config.toml
hidden_size = 160
n_experts = 256
beta1 = 0.9
batch_tokens = 131072
max_seq_len = 512
train_tokens = 779700000
dataset = "wikipedia_en"
Below are experts of layer 10 (counted from 0) of a mixture-of-experts language model. Rows are named router (the router's row for the expert), down (a neuron's output weights, with its number) and show model dimensions 0-159. Each number is 128 + 32 x the weight over its row's rms, rounded and kept within 0 to 255.
After each expert's rows: a language model's description of what the expert responds to. This comes from a sample of Wikipedia text that the model never trained on.

# expert 3
router [100 187 146 104 174 215 145 118 148  61 126 114 131 107 135  84 169 177 130 144 111 148  86 160 161  82 166 110 148 101 114 110 184 191 136 115 166 102 150 125 152  94 136 140 130 139 170 160 143 133 168 177 128 106 110 171 119 177 119 135 166 106 132  72 124 157 128  84 145 148 134 181 114 105  98 186 173 113  36 175 127 158 104 118  83 116 108 127  81 199 144 140 126 136 179 178 222 108  90 132 138 166 172 129 183 103 148 148 129 100 104 127 144  95 110 117 119 117 155 107 173 168 200 100 146 143 159 130 116  99 111 110 200 123  92 115  87 114 122 109 111 111 120 151 145 127 144 123 130 153 113 171 191 138 142 104 163 128 152 141]
down0 [126 166  79 151 139 157 129 161 164 144 134  36 113 136 162  90 141 156 127 126 199 114 177 148 113 134 139  90 133 126 121  74 130 171 111 134 125 132 120 163 100  85 145  57  57 151 143 120 154 158 174  70 169 149 114 139 117 193 141 103 139 118 180 108 125  99  99 177  62 120 145 139 142 150 149 132 123 124 136 111 110  89 147 168 136 129 104 180 117 120 123  90 100 163 139  82 115 126 122  70  92  92 127 101 117 134  62 155 157 138  90 154  92  60 100 135 184 130 120 109 152 105 101 168 117  87 116 165 161 134  98 118 170 115 116 138 128 181 144 139 122  61 128  82  77 146 157 104 126 179  79 239 101 153 157 104 132 131 117 158]
Description: First word piece of capitalized proper names, especially place names after of or in, such as San, Lag(una), Car(negie), Pal(acio).

# expert 30
router [111  79 170 148 137  83 135 160  90  82 126 128 159  88 164 123 136  55 162 114 135 154 115  85 165 205 126 126 114 130 120 124 101 157  87 107  93 201 140 162  84 173 118 111 136 131 105 116 164 160 175 106 141 126 105 189 128 161 162 123  86 117 127 153 173 108 136 149 108  95 133 137 170  97 142 153 130 105 162 127 114 115 114 164 193  60 198 144 114 111  98 109 175  72  77  74 142  99 187 137 100 148 156  89  61 145 141 168 155  83 179 169  78 145 109 165 121 119 123 160 123 151 144 120  71  69  58 145 141 136 117 158 166  78 109 188 152  98 124 172 153 138 132 144 125 130  81 155 106 151 117 116 125 149 134 123 161 178 122 104]
down0 [111  69  51  59 124 159 146 131 122 192 163 129 160 100 112 104 160  90  78 137  93  89 100  75  70 120 153 124 149 136 163 110 145 137 119 128  90 141  69  85 124 128 154 108 165 121 142  64 132 114 137 115 128 100 127 130 139 158 160 136 122 121 153 189 153 121 128 110 173  78 179 100 158 151 188 126 122 163 131 123 140 109 115 127 128 119 175 169 124 118 169 103 137  68 131 102 131 159  56  93 136  78 135 177 160 144 118 124 105 132 130  91 117 177 128 133 155 130  92 130 134  81  93 111  72 164  40 189 112 170  69 140 137 109  81  70 187 117 136 146 149  86 148 113 142 144  80 135 105 173 108 120 149  90 173 107 140 167 184 140]
Description: Column and field names in tables and infobox lists, such as %, Name, Party, Species, Apps, Preceded, often between pipes.

# expert 55
router [ 96 118  82 115  93 122  91 150  90 100 158  86  86 138 134 166 111 187 124  83 131  87 152 146 133 145 163 185 176  95 172 139 201 125 152  98  76 175 109 119  93 172 126 111 111 119 105 143 141  92  98 145 178  82 138  97  90 136  54 115 101  85  86 138 183 128  79  65 110 119 140 107 109 151 117  96 104 101 140 142 139 102 209 159  84 127  99 132 148 142  67 113 114 146 141 141 128 106  82 100  71 156 103 136 131 148 126 109 123 145 105 135  95 133 118 194 132 112 108 139  88  85 179 122 134 100 192 166 134  90  80  81 121 139 117 132 159  98 193 149  82 102 147  88 147 135 151 183 103 112  76  93 134  93 126 117 121  53 145 154]
down0 [122 112 128 104 175 123  91 113 132 125 141 134 116 103 152  59  94 162 134 110 171 111 153  91 117 140  94 112 151 158 123 115  73 139 134  37  95  76 160 177 166 132 158 132 165 147 108 101 110 121  97  99  83 156 139 112 121 130  71  67 172 133  92 151  93 143 133 114 158  90 180  85 111 107 155 110 123 164  81 158  41 125 102 175 118 107 113 134  72 147 137  76  94 172 178 109 127 137 169  82 126  99 130 150 140 144  92 113 102 144  94  89 127 165  73 114 142 126 157 135 176  82 106  41 123  65 136 156  90 104 141  76 157 110 161 146 113 154 146 152  72 120 125 114 113  59 119 140  94 138  74 150 134 109 132 139  48 147 124 148]
Description: The word and after a comma or noun, and main verbs after a subject, such as was, is, were, has, but.

# expert 18
router [127 128 119 120 178 118 115  87 141 102 103 173 172 100 170 122 114 171  82 164 128 200 117 128 141 106 157 100 163  74  82 114 149 157 143 116 186 118 154 155 146 118 124 118 125 110  89 179 179 136  70 151 152  96 112 169 100 105  85 130 162 116 120 122 121 166  62 122 124 146 124 185 112 166 108 171 147  85  65 209  98 104  69 159  85 144 114 112 108 168  76 158 168 100 140 143 183 107  92 149 122 113 126 123 129  91 136 144 130 106  72 155 154 100 108 128 107 150 173 101 185 119 118 107 118 167 138 172 123  70 126  91 163 191 113 143 137 100  94  92 105  74 136 116 118 107 197 139  79 113 152 165 148 162  72 127 188  95 157 124]
down0 [149 128 108 130  93 125  70 127 163 165  95 159 136  69 105 179 111 112  56 205 178  94 131 157 137 185  96 114 146 104 137 123 111 160  98  97 130 134 153 104 172 131 131 118 130 156 106  61 157 140 170 161  97 104 133 141 154 112 171 167 118 120 137 118 143 118 146 167 161 121 174 124 105 123 130  98 139 107 123  55 110 129 161 128 160 134 128  39 163  89 118 139 158 165 151 118 108 142 165 125 102 168 101 117 184 123 144 145 118  78 169 218 153 120 104 100  98 124 103  95 120 152 201 124  95 111 112 137 141 139 114 124 116 113 114  95 165 178 153 169 124 147  85 238 128 159 160 205  73 166 152 168 154 121 116 104 102 108 129 109]
Description: First capitalized piece of foreign proper names, mostly places and clubs in sports tables, such as Z-brojovka, Ju-árez, Mon-aco.

# expert 37
router [133 102 113 188 130  87  87 147 148 189 119 108 120 141 132  86 169 108 116 114 105 156 100 145 120 143 143  74 148 154 184 117 121 194 115 232  66 164 162  93 195 132  65 132 114 142 120 130  97 127 123 118 124 191 173 145 139 133 140  87 101 164 129 124  75 120 163 176 132 104 118 106 175 137 113 139  87 120  95  97 168 147 154 122 183 108 116 137 119  91  89 164 142 189 122 110  86 128 142 149 110  99 153 169 116 108  75 104 126  93 149  48 143 176 115 123 118 186 117  93 135  76  36 179 122 148  99 123 130 118 158 117 132  92 118 125  95 131 154  88 131 144  84 127 161  67 130 172 137 143 153  86  99 101 133 132 121  81  96  94]
down0 [134 131 110 174 117 142  92 119 194 163 109 181 129 124 124 156 146 107 145 128 193 122 110 149 141 153 122  94 109 201 125 124 136  98 152 180  97 133 136  88 190  87 122 184 126 170 109 139 111 152 133  97 112 104 128 234 141 130  93 132  83 165 121  99 141 154 209 158 171 101 114 103  55 178 121 129  89 136 170 119 141  78 164 115 186 156 140 135 140 122 108 143  94 190 133 140 165 106  89  64 145 119 144 164 110 173 158 176  88  71 128 180 115 165 184 128 100 156 127 119 141  81 173 117 166 116 123 143 125 120 106 152 128  97  57 176 126 102  87 108 116 133  95 147 183 128 122 101 164 112 100  95 163 115 103 149 128 147  93  96]
Description: Word-final pieces and adjectives naming sports, colours or domains, such as football, tennis, weight, white, Lacrosse endings.

# expert 19
router [135 107 144  94 121 169 105  86 152 135 128 121 110 105 125 148 102 149 123 155  87 140 107 138  91  77 146 139  89 128 175 129 165 162 163  48 161  68 151 114 127 143  97 119 119 203 170 141 148 110  96 146 153  82 103 153 131 178  98 178 142 179 111 134 184 105 188 108 144 157 208 148  74 130  93 138 127 154 105 159 138 143  69 178 145 136 168 115 162 160 105 174  78  86 148  89 116 142  72 139 162 157 122 159 194 152 176 149 134 129  96  72 113 144 167 134 111 145 137 140 176 138  97 108 132 131 162  58  86  79  95  75 164 109 155 105  94 100 158 147 137  98 162  94 114  86 116 162 141 145 102 187 166  83 143 137 163 145 154 128]
down0 [148 113 146 127 171  92 120  77 131 156 135 174 159 159 168 162 124 140  77 114 115 118  84 156 150 154 130 145  97 179 115 166  85 119 189 156 199 153 218 111 123 163 149 132 103 141  81  98  95 116  82 143 109 121 141 141 106 137  97  90  86 176 193 199 162 160 181 145 102 156  73  89 135 117 141 157 187  76 151 173 118 126 114 102  79  90  61 140 104 165 114 134 163 149 129 168  49 129 154 166 109 184 118 186 120 134 160 175 161 108 143 106 126 147 150 159 117  95 142 110  83 166 132  95 142 139 110  75 103 145 122 157  87 117 131  91 118 146 142 139  99 100 154 119 106 123 105 140 101  82 148 150 100  85 102 147 151  82 140  81]
Description: First pieces of personal names, especially in tables and rosters, such as Lu, Jo, Marc, Nicol.

# expert 24
router [141  80 106 129  85 162 125 162  97 165 100 185  64  68 175  99  78 154  60 138 105 122 109 121 131 110 115 157  99 148  70 104 154 139 162 165  93 202 105 160 127 131 126 145 109 107 164 151 116 120 142 103 106 171 147 132 198 126  95 122 153 123 121 128 133 149  96 160 188  92 106 152  59 104 148  90  86 192  88 113 147 167 123  93 132 185 152 119 158  96 158  82 102 168 134 108 119  95 174 112 156 106 124 102 105 117  98 157  95  83 163 127 137 154 157 123  78 109  91 111 138 212 148 153 144 167  71 145 134 192 146 144 133  73 128 119 147 124 122  96 134 103 108  99 185 114  79 156 118 119 100 187 113  73  98 104 174 127 114 122]
down0 [144  89 124 126 165 119 125 141 150 159 160 176 157 158 140 150  98 167 119 148 159 138 151 147 120 101 171 140 177 138 139 158 146 163 151 128 103 213  98 127 130 160 167  94 157 148 118 119 104 113 142  47 111 148 102 103  62  53 158 142 156 132 116  91 210 101  97 169  76 118 142  91 110 181 134  55 152 128 125 116 159 155 118 138 117 111 162 145 178 164 104  79 100 107 152 161 171 134 172 169  88 205  92 171  90  75 101 121 174 158 105 161  94 167 124 135 135 167 145 150 143 151 174 125 210 140 107 139 137 103 109 128 140  86 163 164 120 103 136 102 111 105 149 192 127 137 137 124  91 188 177  91  86 128 156 137 111 118 106 144]
Description: Digits and month names in dates and tables, plus nouns following "on", as in "on top", "on his way", "on senior level".

# expert 52
router [118 104 122 210  92 107 131 118  76 191 152 158 149 130 155 160  76 131 103 151  99 106 154  70 170 166 122 117  73 118 103 105 116 102 101 115  84 121 150 152 192 148 192 127  91  94 124 126  66 123  90 149 148 171  72 181 165 174 123 116 143 118  89 136 134 112 151 106 147 147 164  69 143 106 160 168 150 146 133 147 137 164 170 146 185 140 135 128 107  81 133 150 108 126 154 188 137  90 135 153 110 173 149 155  58 111 166 169 163 106 150  70 158 185 119 113 143 132 176 157 112 147 172 141 157 114 127 140 129 161 127 178 200 110 151 150 143 110 107 192 139 108 185 165 117  77 139  99 171 126 139 120 116  92 103 163 189 103 127 105]
down0 [150 214 154  94 119 208  93 143 126  91 104 144 180 122 150  69 113 147 171  81 121 130  80 126 122 158 150 146 115 119 144 143 107 134 146  99 174  73 119 107  94 154 208 109 180 156 103 115 182  80 129 145 149 102 130 114 149 133 170  98 139 109 130 104 129 179 120 109 105 102 143 121 143 162 165  79  98 118 157 148 140 111 125 131 191 116 188 105 116 142 107 191 112 138 141  80  69 145 117  98 105 126 105 128 149 113 134 192  88 159 115 100 164  77 140 119 149 158 113 141 165 138 175  89 180 125 107 129  75 164  90 151 159 165  51  79 177 107  73  98 105 179 132 176 127  89 157 151 108  87 155 154  91 110 141 144 172 139 137  99]
Description: Field labels and measurement units in infoboxes and stats tables, such as sq mi, km, Total, Platforms, Born, Genus.

# expert 21
router [ 67 176 127 132  76 146 166 142 139 107 115 171 130 135 138 139 141 131 128  60 108 102 122  84 174 146 141 125 137  89 130  74  82 120 166 105 101 170 146 121 179 156 131 141 111  55  80 203  85  95 148 143 105 152 171 157 144 139 110 114 148 123 156 144 144  85 101 113 130 131  82 183 114  63  99 112 135 102 105 150 145 128 135  83  99 132 106  92 162  64 194 162 118 152  60 159  95  90 123 103  60 160 146 145 131 145 151 177 144 102 153 179  80 124 141  76  88 118 178 113 125 166 197 146 152 122 144  94 159 138 110 123 147 153 141 139  97 101 134 139 200  96 161 129 149 210 109  99 141 136 157 135  98 161  92 121 176  92 138 103]
down0 [142 105 140 201  61 120 148 111  92 128 107  84  90 138  92 172  88 133  86 117 204 132 158 120 128 153 156 135  79 128 114  90 104 143 146 172  81 152 172 163 104 179 144 160  99 136 101 154 110  79 128 169 144 145  50 166 167 144 125 163  86 110 151 143 124 141 180 191 188 166 175  54 154 146 129  93 146 193  89 142 143 110 167  71 112 167 102  79 139 157 187 167 155 120 143 172 164 131 122 132 120 137 176  77  55 128 129 117 120 128 175 125 114 163 160 108 173 162 167 122 106 156 139 101 140 164 150 146 151 115 123 107 114 171 108  99 160 133 140 104 125 100 103  99 119 162 116  92 148 151 132  94  67 146 144 163 147 157 105 137]
Description: Prepositions and separators in geographic or route descriptions, such as from, at, along, near, of, plus list commas and colons in infobox lines.

# expert 51
router [114  77 173 144 106 147 131 146  65 132 126 145 165 152 151 154  93 130 105  94 151 137 110  75 169 160 132 172 125 159 100 134 129 126  80 130 116  75 114 125 127 106 186 148 161 125 142 105 118 165 164 130 100 171  91 155 164 128 206 143 146 166 137 182 158 101 140 136  97  52 133  96 189 128 129 154 109 146 139 151  99 172 134 137 196 165 156 148 149  83  72 186 128 135 109  75 146 104 148 119 149 140 181 183 145 145 149 194 112 144 100  22 127 212 124 153 130  76 102 181 150  96 109 120  99 119 126 138 102 142  90 116 155 135 102 151 158 105 148 145  61 155 158  99 150 123 136 149 144 150  80 130 168 104  66 137 124 140 127  88]
down0 [ 88 185 133 101 113 153 125  80 112 112 144 122 143 150 112 153 166 156 120 108  66 159  91 128 166 124 149  86 113 102 105 101  97 149 166 148  75 167 196 172 145 100 127 102  70 106 156 200 137 141 160 161 112 125  96 144 123 147 138 115 170 188  97 158  81 178  97  81 127 108  42 106 103 109 149 116  77  64 108 126 149 198 120 154 127 152 115 141  97 144  74 155 171 141 119 136 148 159  99 136  99  83 108 121 183 130 144  68 134 111  79 131 148 123 129 115  94 140 114 131 104 147  89 130 111 147  53 114 146  69  77  96 131 128 162 122 192 129 112 162 164 114  85 136  94  91 185 193 168 163 141 148 102 143 140 112 154 151 102 164]
Description: Field labels at the start of infobox or list lines, usually followed by a colon, such as Born, Known for, Succeeded by, Species, Total.

# expert 42
router [135 113 139 167 128 148 173 104  59 105 187 129  98 115 131 172 124 149 142 105  91 188  74 152 142 162 129 133 173 132  94 120 130  76  81 104  87 141 155 151  85 181 161  90 176 152 141 171 142 123  90 114 130 130 134  96 124 116  53 135 120 120 131 160 176 152  98  88 138 190 105 143 157 114 114 118 157  70 153 104 164  82 160 138  65 168  77 155 109 117  78 119 166 115 105 145 159  95 129 132 136 159  88 156 124 118 104 125 111 184 109  92  64  95  87 209 149 160  76  74 138 127 140 135 103  97 150 159 182 119 121 130 112 142 132 125  92 103 196 124 168 138 168  68 146 109  83 188 149 122 123  77 123 121  84 105 152 112  86 114]
down0 [126  85 103 158 131 139 114 205 177  16 212 150 133 146 133 158 140 131 119 120 134 139 128 195  98 131 138 114 113 108 139 124  60 168 105  98 104 170 159  79 133 150 137 124 150  85 142 151 148 124 116 144  49 131 159 123  96 187 153 123 133 130 116 155 168 136 146 117 120  90 132 123  88 188 107 143  97  90 150 114 175 182 134 125 102 140 151 150 112  60 117 166 127  79 164 130 133  98  12  89 123 128 136 145 119 165 171 149 153 109 102 119 128 121 124 163 154 167 123 130 133 126 133 122 102 156 139 100 126 150 109 157 111 103 155 145 195 148 170 150 116 109 168 138 188 130 181 169 131 112 203  81  80 157 103 117 157 132 109 103]
Description: Finite forms of be and have after a subject, mainly was, is, were, plus clause commas and "including".

# expert 15
router [105 140  77 113  89 181 152 109  46 139 142 151 168 160 108 201 125  76 117 142 106 162 123 109 100 126 118 153  77 129 117 149 105 115 109  64  57  86  96  85 118 107 105 110  87  88 117 136 125 166 150 111 120 135  77  75 196 153 186 110  78 119  79 148 132  80  84 121 113  92  89 153 110 126 108 132 128 198  76 136 120 128 191  78  97 175 198 131 102 110 121 144 150 122  80 121  84 103 134 155 120 155 128 107 117 138  93 116 114 129 115 121 151  78 118 115 101 142 125 117 100 170 162 168 136 121 119  53 144 151 186  87 121 143 155 139  59 123 160 163 184 124 136 134 102 173 105 178 124 139 163 125 167 131  82 131  95 151 143 102]
down0 [194 144  83 149 132  78 124 149 188  88 151 174 148 130 146 114 111  94 161  95 156 162 134 134 125 136 127  77 139 119 179 118  80 133 205  84 155 130 114 163 121 214  92 144 126  85 115  99 129 114 114  93 157  96 117 158 177 160 105 101 137 145 121 134 130 142 115  99 111 121  92 131 145 193  72 103 113 108 143  79 183 137 133 145 101  93 106 133 100 125 153 163 113 116 153 136 159 164 134  93 139 137 119  81 125 153 174  78 136 127 116 148 135  63  91 143 124 145 104 108 162 114 128 116 198 178 118  88 141 178 108 130 133 149 103  98 166  25 104 134 117  68 128 107  49 108 144 130  82 104 175 158  56 113 188 132 103 111 114  88]
Description: The "as" before a character name in cast lists, table pipes and commas before names, plus adjectives like former, front, central, main.

# expert 40
router [115 130 117 172  50 101 107 158 143 169 113 136 132 135 126 134 137 106  48 188 125 107  76 146 111 126  74 117 112 188 176 140 157 193 118 117  98 173 153  94 173 151 109 167  69 150  79 113 118 161 197 110  94 106 131 143 153 147 140 127 120 131 151  96  94 164 133 138 174 112 145 128 146 147 149 134 110 143 133  53 157 108 118 116 142  46 206 123 104  86  72  90 153 133 192 152 108 147 191 113  98  91 130 148 153 142  88 115 126 161 104 117 143 171 140 151 145 137 110 175 187 140 127 135  90 109  89 119 189 152 165 138 129 158 128 116 181  99 121 116 133 149 140 172 145  96 136 150 171 124 124 113  76  47 117 114 111 183 103  99]
down0 [165 111 103  98  93 117 141 179  87 149 130 144  94 126 123 170 156 106 138 134 113 111 144  91 104 128 115 112 115 103 117 117 140 107 169 130 114 144 137 128  60  98 126 148 108 129 125 160 134 111 158 140 111 123 159  27 181 103 139 211 143 111 102  90 169  96 145 158 101  77 139 208  65 144 104 180  87 137 203 132 126 162 135  94 164 132 109 177 170 131  92 118 154 180 163 129 102  88 106 105 112  73  92 153 105 124 139 155 157 145 127 151 109 103 153 164 117 130 220 156 170 156 134 129  91  86 177 128 130 148  90  99  98  63 135  96 130 147 120 156 150  82 146  74 113 175  74  74 162 116 123 152 128  99 168 105 181 134 121 181]
Description: Common nouns for domains, foods, materials and instruments, plus word endings like -ism and -ical, such as music, health, guitar, food, oil.

# expert 31
router [142 114 128 112 156 148 124 116 120 128 133  92  87 116  81 119 113 109 144  52 114 123  84 129 109 189 110  62 186 104 167 117 162  51 123 185 102 114  85 101 115 104  88 124 135 108 189 115  75 102 167 123 122  66 116 101 130  98 170 120 108 172 176 112 141 138 153 186 131 132 167 139  83 163 119  66  99 150 143 156 154 173 119 165 125  94 170  97  87 138 132 121 121 117 154 155 126  99 146  78 170 100 115  68 194 120 112 147 107 170  67 106 143 132 113 123 147 109 185  99 156 178 172 134 146 134 110 141 130 144 143  96 117  96 118  40 123  89 127 123  69 112  92 104 112  86  83 114 111 182 145 183  84 143  90  91 131  85 139 118]
down0 [145 126 121 119 115 106 124 155 152 127 148 102 163 120  51  98 151 146 139 101 145 132 113 131  92 100 134 164 143  98 111 120  94 125  89  99 144  78  95  99 109 153 151 134 114  74 121  99 154 136 144  56 115 164 150  81 167 166 148 149 157 165  76 135 178 102 149 110 161 151  95 131 171 116 145 148  71 101 159 102  96  97 133 141 158 105 177 132 171 130 205 123 134 155 159 109 116 147  60 169 182  89 115  94 123 113 174 136  96 115  68 119  82 133 152 183  99 155 117 141 111  62  98  76  64 164 149 189 206 161 127 141  96 120  88 157 115 153 105 115 131  60 158 144 146 103  64  79 127 148  51 133 101 124 100 109 122 168 101 116]
Description: Short letter pieces inside foreign names and words, such as y, it, ip, plus single digits inside years and number tables.

# expert 0
router [177 152 126  87 133 155 107 166  93 122 105 167 127 127 149 120 140  80  85 141  89  84  70 122 134 171 100 125  94 180 161 117 155 197  98 143  93  97 148  83 129 209 112  92 115 128 129 103 129 162 164 105  86 106 122 173 158 149 117 108 109 105 148 156  77 127 137 160 149 124 121 138 135  90 121 131 113 157 145  89 195 143 184  92 205 121 104 123  99  83  86 177 153 184 116  55 143 149 144 119 119  85 145 158 168 164 125 136 131 121 111 101 124 208 106 114 122 103  95 148 137  64 106 164 159  85  73 104 139  86 187 149 146  99 104  90 111  99 138 110 139 157 130 176 132 129 207 101  90 127 108 167  88 123 105 157 135 163  75 110]
down0 [209 113  84 130  83 115 115 185 148  76  63 116 157 138 158 179 123 125 136 115 140 164 155 142  96 159 123 117  93  95 153 116  83 140 100 123  92 141 170 116 134 111 126 156  86 145 112 116  89 136 156 133 100 146 171 126 158 160 146  88 114 110 208 159 101 117  93  84 114 162 157 160 124  97 146 118 165 155 145  87 149 133 155  70 140 139 106 121 122  95 120 149  78  96 133  75 186 155 141  86 131 115 151 113 183 158 105 135  42 126 100 146 119 168 109 125 107 116 130 138 138 125 143 174 125  79 145  78 165  86 218 150 113 130 143 157  70  29 145 151 152 132 125 178 171  87 143 112 163 105 108 138 159 134 106 183 149 175  77 118]
Description: Adjectives of nationality, origin or field and their suffixes, such as American, British, Paris-ian, pre-Islam-ic, political.

# expert 16
router [ 75  76 163  90 151 147 123 101 106 123 133 101 123 130  87 138 121 156 113 105 152  58 125 153 167  23  95 116 125 154  71 166 201  79 168 188  71 118 130 161 122  70 149 139 113 141 177  87 173 187 102  96 115 143 133 134  88 152 190 142  92 125 121 110 139 161 148 161  98 167 136  81 151 127 134 134 102 120 151 145 167 130 142 109  68  97  89 110 106 157  65 115 151  98 105  97 153 106 163 160 142 107 128 135 133 122 131 211  74 176 117  95 142 152 155 100  95 113 116 121 147  99 154  71 160 125 147 119 128 150 178  95 105  94 125 118 130 110  86 116 140 122  62 141 180 124 103  74 124 153 139 102  96 178 107  83 123  86 136 146]
down0 [135  94 127 119 175 129 110 105 102 142 132 107 188 118 140 101 132  79 167 145 128 186  98 110 111 167 135 155 126 149 111 173 127 132 148 145 148 103  87 111 110 131 124 146 129  78 100 129  88  90  99 130 101 152 116 157 140 110 132  94 140 152 176  93  91  89 154  51 151 105 152 115  78  42 146  87 160  86 223 121 105  93 124 145 173  85 123 158 136  96  99 149 177 171  74 145  83 143 186 196 133 150 133 139 146 170 121 116 223 118 145 160 106  84 137 117 100  85 176  94 146 153 110  90 144 138 120 143  97 117 112 122 126 136 141  94 144 109 114  74 139 145 117 129 139 141 136  50  36 132  95 187 154 166  82 100 125 148 133 114]
Description: Middle digits of years and dates such as 19'4'0 and 1'8'60, plus word pieces inside capitalized names like Fondazione, Great, Nort.

# expert 44
router [164 155 162  90  94 125 159 106 168 171 148 162 160 164 144 128 127 114 110 179 142 183 118 105  78 113 137  46  95 110 158 139 128  94  83 136  41 100  40  77 116 172 108 176 114  88 132 117 147 182 111  94 158 147  99 147  78 126 143 134 123  97 150 139 115 113  93 105 151  95 107 132 146 157  74 120 134 162 132  96 169  89 145 129 140  88 199  93  80 133 101 118 170  91 175 118 169 132 156 157 116 156 163 151  93 131 102 147 137 102 109 137 155 158 133 198 131 164  90 143 190  84  72 102 135 144 152 127 120 126 173 135  91  93 106 100 199 125 126 164 135 137  79 109 120  93 128 141 178 140 144  91 131  89 102 162 173 112  85  96]
down0 [174 144 128 151  71 149 107 128 133 141 119 128 167  95 142  54  84 132 169  82 115 175 141 134  91 114 107 115 171 136 171 107 137 171 166 124  82 178 146  92  96 163 134 117 147  80 149 185  94 132 152 175 160 153 137 120  99 174 111 149 100 102 143 130 201 105  96 115 157 146  75 106 126 118 125  84 123  87 111 110  91 164 150 100  78 124 110 160 131 137 175 152 128 142 139 121  81 157  43 129  98 173 109 137 136 130 138 186 143 106 113 145 143 115 170 139 116 167 132 146 160 133 164  97  53  20 127 104 126  92 134 119 104 109 137 110 110  90 148 163 143 133 139 153 148 116  89 139 171 142 220  36 112 135 116 176 135 169 146 143]
Description: Occupation and sport nouns describing a person, often after a nationality, such as football player, basketball coach, politician, associate professor.

# expert 39
router [149 197 110  68  83 119 151  88 158 143 174 117 158 148 175 126 120  49  86 181 106 110 103 170  83  89 118  82  84 118 149 110 116 106  83 187 120 132  83 118 124 139 175 139 101 176 140 137  79 156 159 128 107 113 114 166 113 141  80 160 130 176 142 132 116 137  43 105 103 107  94  98 114 123 137  84 222 149 144 122 164 115 159 102 163 114 179 115 100 132 104 138 131  81 144 133 134 125 124 130 131 166 108 174 111  89 130 159  75 129 157 150 111 113  87 181 143 136 147 111 174  93 129 158 151 136 119 129  98 152  95 148 111 110  70 132  86 133  96 113 191 143  98 104 126 113 125 179  98  82 115  78  63 121 196 121 177  96 165 118]
down0 [ 87 103 111  91 134 140  68 156 109 130 192 140 178 150 104  81  75  93 144  92 178 115 130 151 109 130 147 184 117 159 149 143  90  98 129  87 157 103 159 119 119 173  91 119 125 140 133 120 139  36 187 122 108 158  97 146 128 127 119 138  81 172 149 125 132 117 124 150 155 173  96  66 110 111  83 135 163 143 106 117 164 104 110 129 139 108 102  82 183 112 165 130 149 174 105 194 155 130  76 133 136 147 120 155 109 111  88 177 142 111  96  83  41 127  71  98 155 116 152 161 114 158 144 112  85 129 129 107 202 144 144 174 188 155 162 147  86 180 130 120 123 126  99 113  82 140 114 127 110 137 125 175 119  57  48 157 104 128 165 122]
Description: Common nouns right after an article or adjective that name a kind of thing or person, such as actor, car, city, politician, song, process.

# expert 57
router [102 121 140 166 163  77 138 153 112 180 101  91 218 136 147  97 127 123  77  82  56 133 125 150 140 145 130 154 105 135  98  91  48 103 116  74 134 114 163 134 192 139  99 105 113  99 113 127 185  90  95 126  79 143 135  92 142  98 174 110 117 103 159 190 153  92 182 130 141 185 118  92 153  53 153 108 115 135 157 130 137 101 119 139 118 167 103 150 119  90 188 198 182 170 138 125 135 117  87 144 130 171 177 137 170 182 167 145  94 123 118 128 129 110 135 132 157  97 149 102  85 140 117 212 155 143 120 111 127  93 108 200 111 130 146 110 152 127  86 144 118 148 170 189 119 140 103  90 132 105 130  98  95 140 132 165 143 146 169  94]
down0 [ 96 122  93 141 133 133 182 129 119 154 105 139  84 162  71 136 102 146  94  85 149 110 148 105 130 137 129 218 150  90 110 101 127 104 112 113 152 127 153  37 127 145 102 168 128 143 115 134 110 154 119 171 125 179 152 217 148 154 195 167 109 128 109 142 105 128 108  88 142 118 162 109 165 146  86 109  91 169 118 163 120 120 190 153 114 103 198  91 124  73 138 149 162  99  99 127 171 142 119 193 149 110 179 113 119  73 135  75 171 119 122 137 171 176 146 121 136 115 157 117 207 104 181 140 102 142 136  65 159  90 144 117 176  84 152 112 130 155 132 144 131 112  71 119 113 140 212 142 132 154 164 157  94 165 104 155 158  93 147 119]
Description: Prepositions joining two noun phrases, mostly of after an abstract noun, such as rate of, side of, equity of, plus by, between, from.

# expert 5
router [149  72 157 173 168  87 108 148  53 133 108  91 141 148 123 115 126  86 171 133 170 169 102 126 174 113 111 127  69  97 166 124 157 151 178  96 129 170  67  78 127 126 140 134  97 159 171 179 105  80 153 100 121  85 150 144 172 128 135 117 118 119 166 138 170 128 157 171 141 151  90  82 140 112  92 110 124 117  94  70 141 133 126  94 126 147  84 124  93  62 185 171 149 164 161 165 103 106 105  97 145  76 116 119 158 112 108 151  85 145 190 125 172 140 169 171 144 140 190 160  36 140  72 130 148 102 159 118 146 154 155 143 110 119  72 102 115 136  84 114 181 134 129 113 148 107  76 148 126 162 137 170 141 133  98 101  98 108  61 121]
down0 [ 84 105 144 149 132 107  88 126 149  70 121 104 111  87 138 123  87 110 170 117 150  93 162 127 129 110 136  63 114 138 163  86 129 123 165 131  87 141 109 127 194 124 121 110  98  98 119 158 109 164  91 102  78 116  85 133 158 155 138 114 173 158  98 160 109 102 212  97 156  89 147 163  96 104  83 122 159 138 123 157 165  97 139 175 195 112 134 124 140  74 110 124 168 116  88 177 140  82 106 191 175  95 101 149 129 185  98 184 141  86 154 108 173  81 118  95 139 134 173 165  73 150  44  99 119 169 120 149  79 133 162 136  95 113 157 148 143 177 158 135 141  70 125 173 175  78 115 116 117 181  99 134 131 134 115 107 172 119 128  71]
Description: Digits inside model designations, codes, vote counts and table figures, plus spelled-out numbers, such as C-130, RS-68, nine.

# expert 11
router [119 106 196 101 179 147  98 163 102 124 119  93  70 109 143 118 102 109 169 158 111 175 175 141 106 160 110 101  76 121 108 186 123 131  85 139 172 113 154 131 160 138 146 119  91  95  74 133  89 131 108  77 117  62 127  78 163 142 111 146 182 145 146 112 102 140 163 171 140 109 144 100 150 127 135 126 171  64 159 101 170  93  64 167 153 145 102 168 153 138 121 158 174 193 200 105 100 143 139 109 153 122 185 101 172  71 109 106 142 118 155 112  81  69 139  99 137  93 107 135 128  94 180 106 161 113 148  90 101 153 153 137  97  98 131 149 152 145 125  84 130 111 142 152  90 119 145 132  98 137  56 119  67 137 127  69 172 147  57 152]
down0 [152 148 174 176 144  99  98 194 104 180 146 122 154  38 165 111 159 142  58 150 128 144 135 116 187 107 109 143 126 140  84 167 177 107  92 113 155 183 148 137  99  77 105 202 124  93 110 149 116 124  96 124 122 125 141 107  96 117 152 102  93 142 154 112 106 140 195  88 169 139 159 154 138 148 140 139 139 149 118 103  94 140 150 134 133  92 167 141 120 134 149 110  73  84 134 108 112 103 134 162 152 104 123  78 179 187 139 160 128 140 127 119 117 136 181 128  70 125 152 113 136 170  87 130 132 166 101 117 123 216  77 119 154 130 167 106 152 108 120 141 117 117 108 165 100 131 150 120  89 154  70 107 107 138  51 193 191 139 208 170]
Description: Digits and number words giving ages, durations, census figures and statistics before years, percent or households, such as aged 20, 15 years.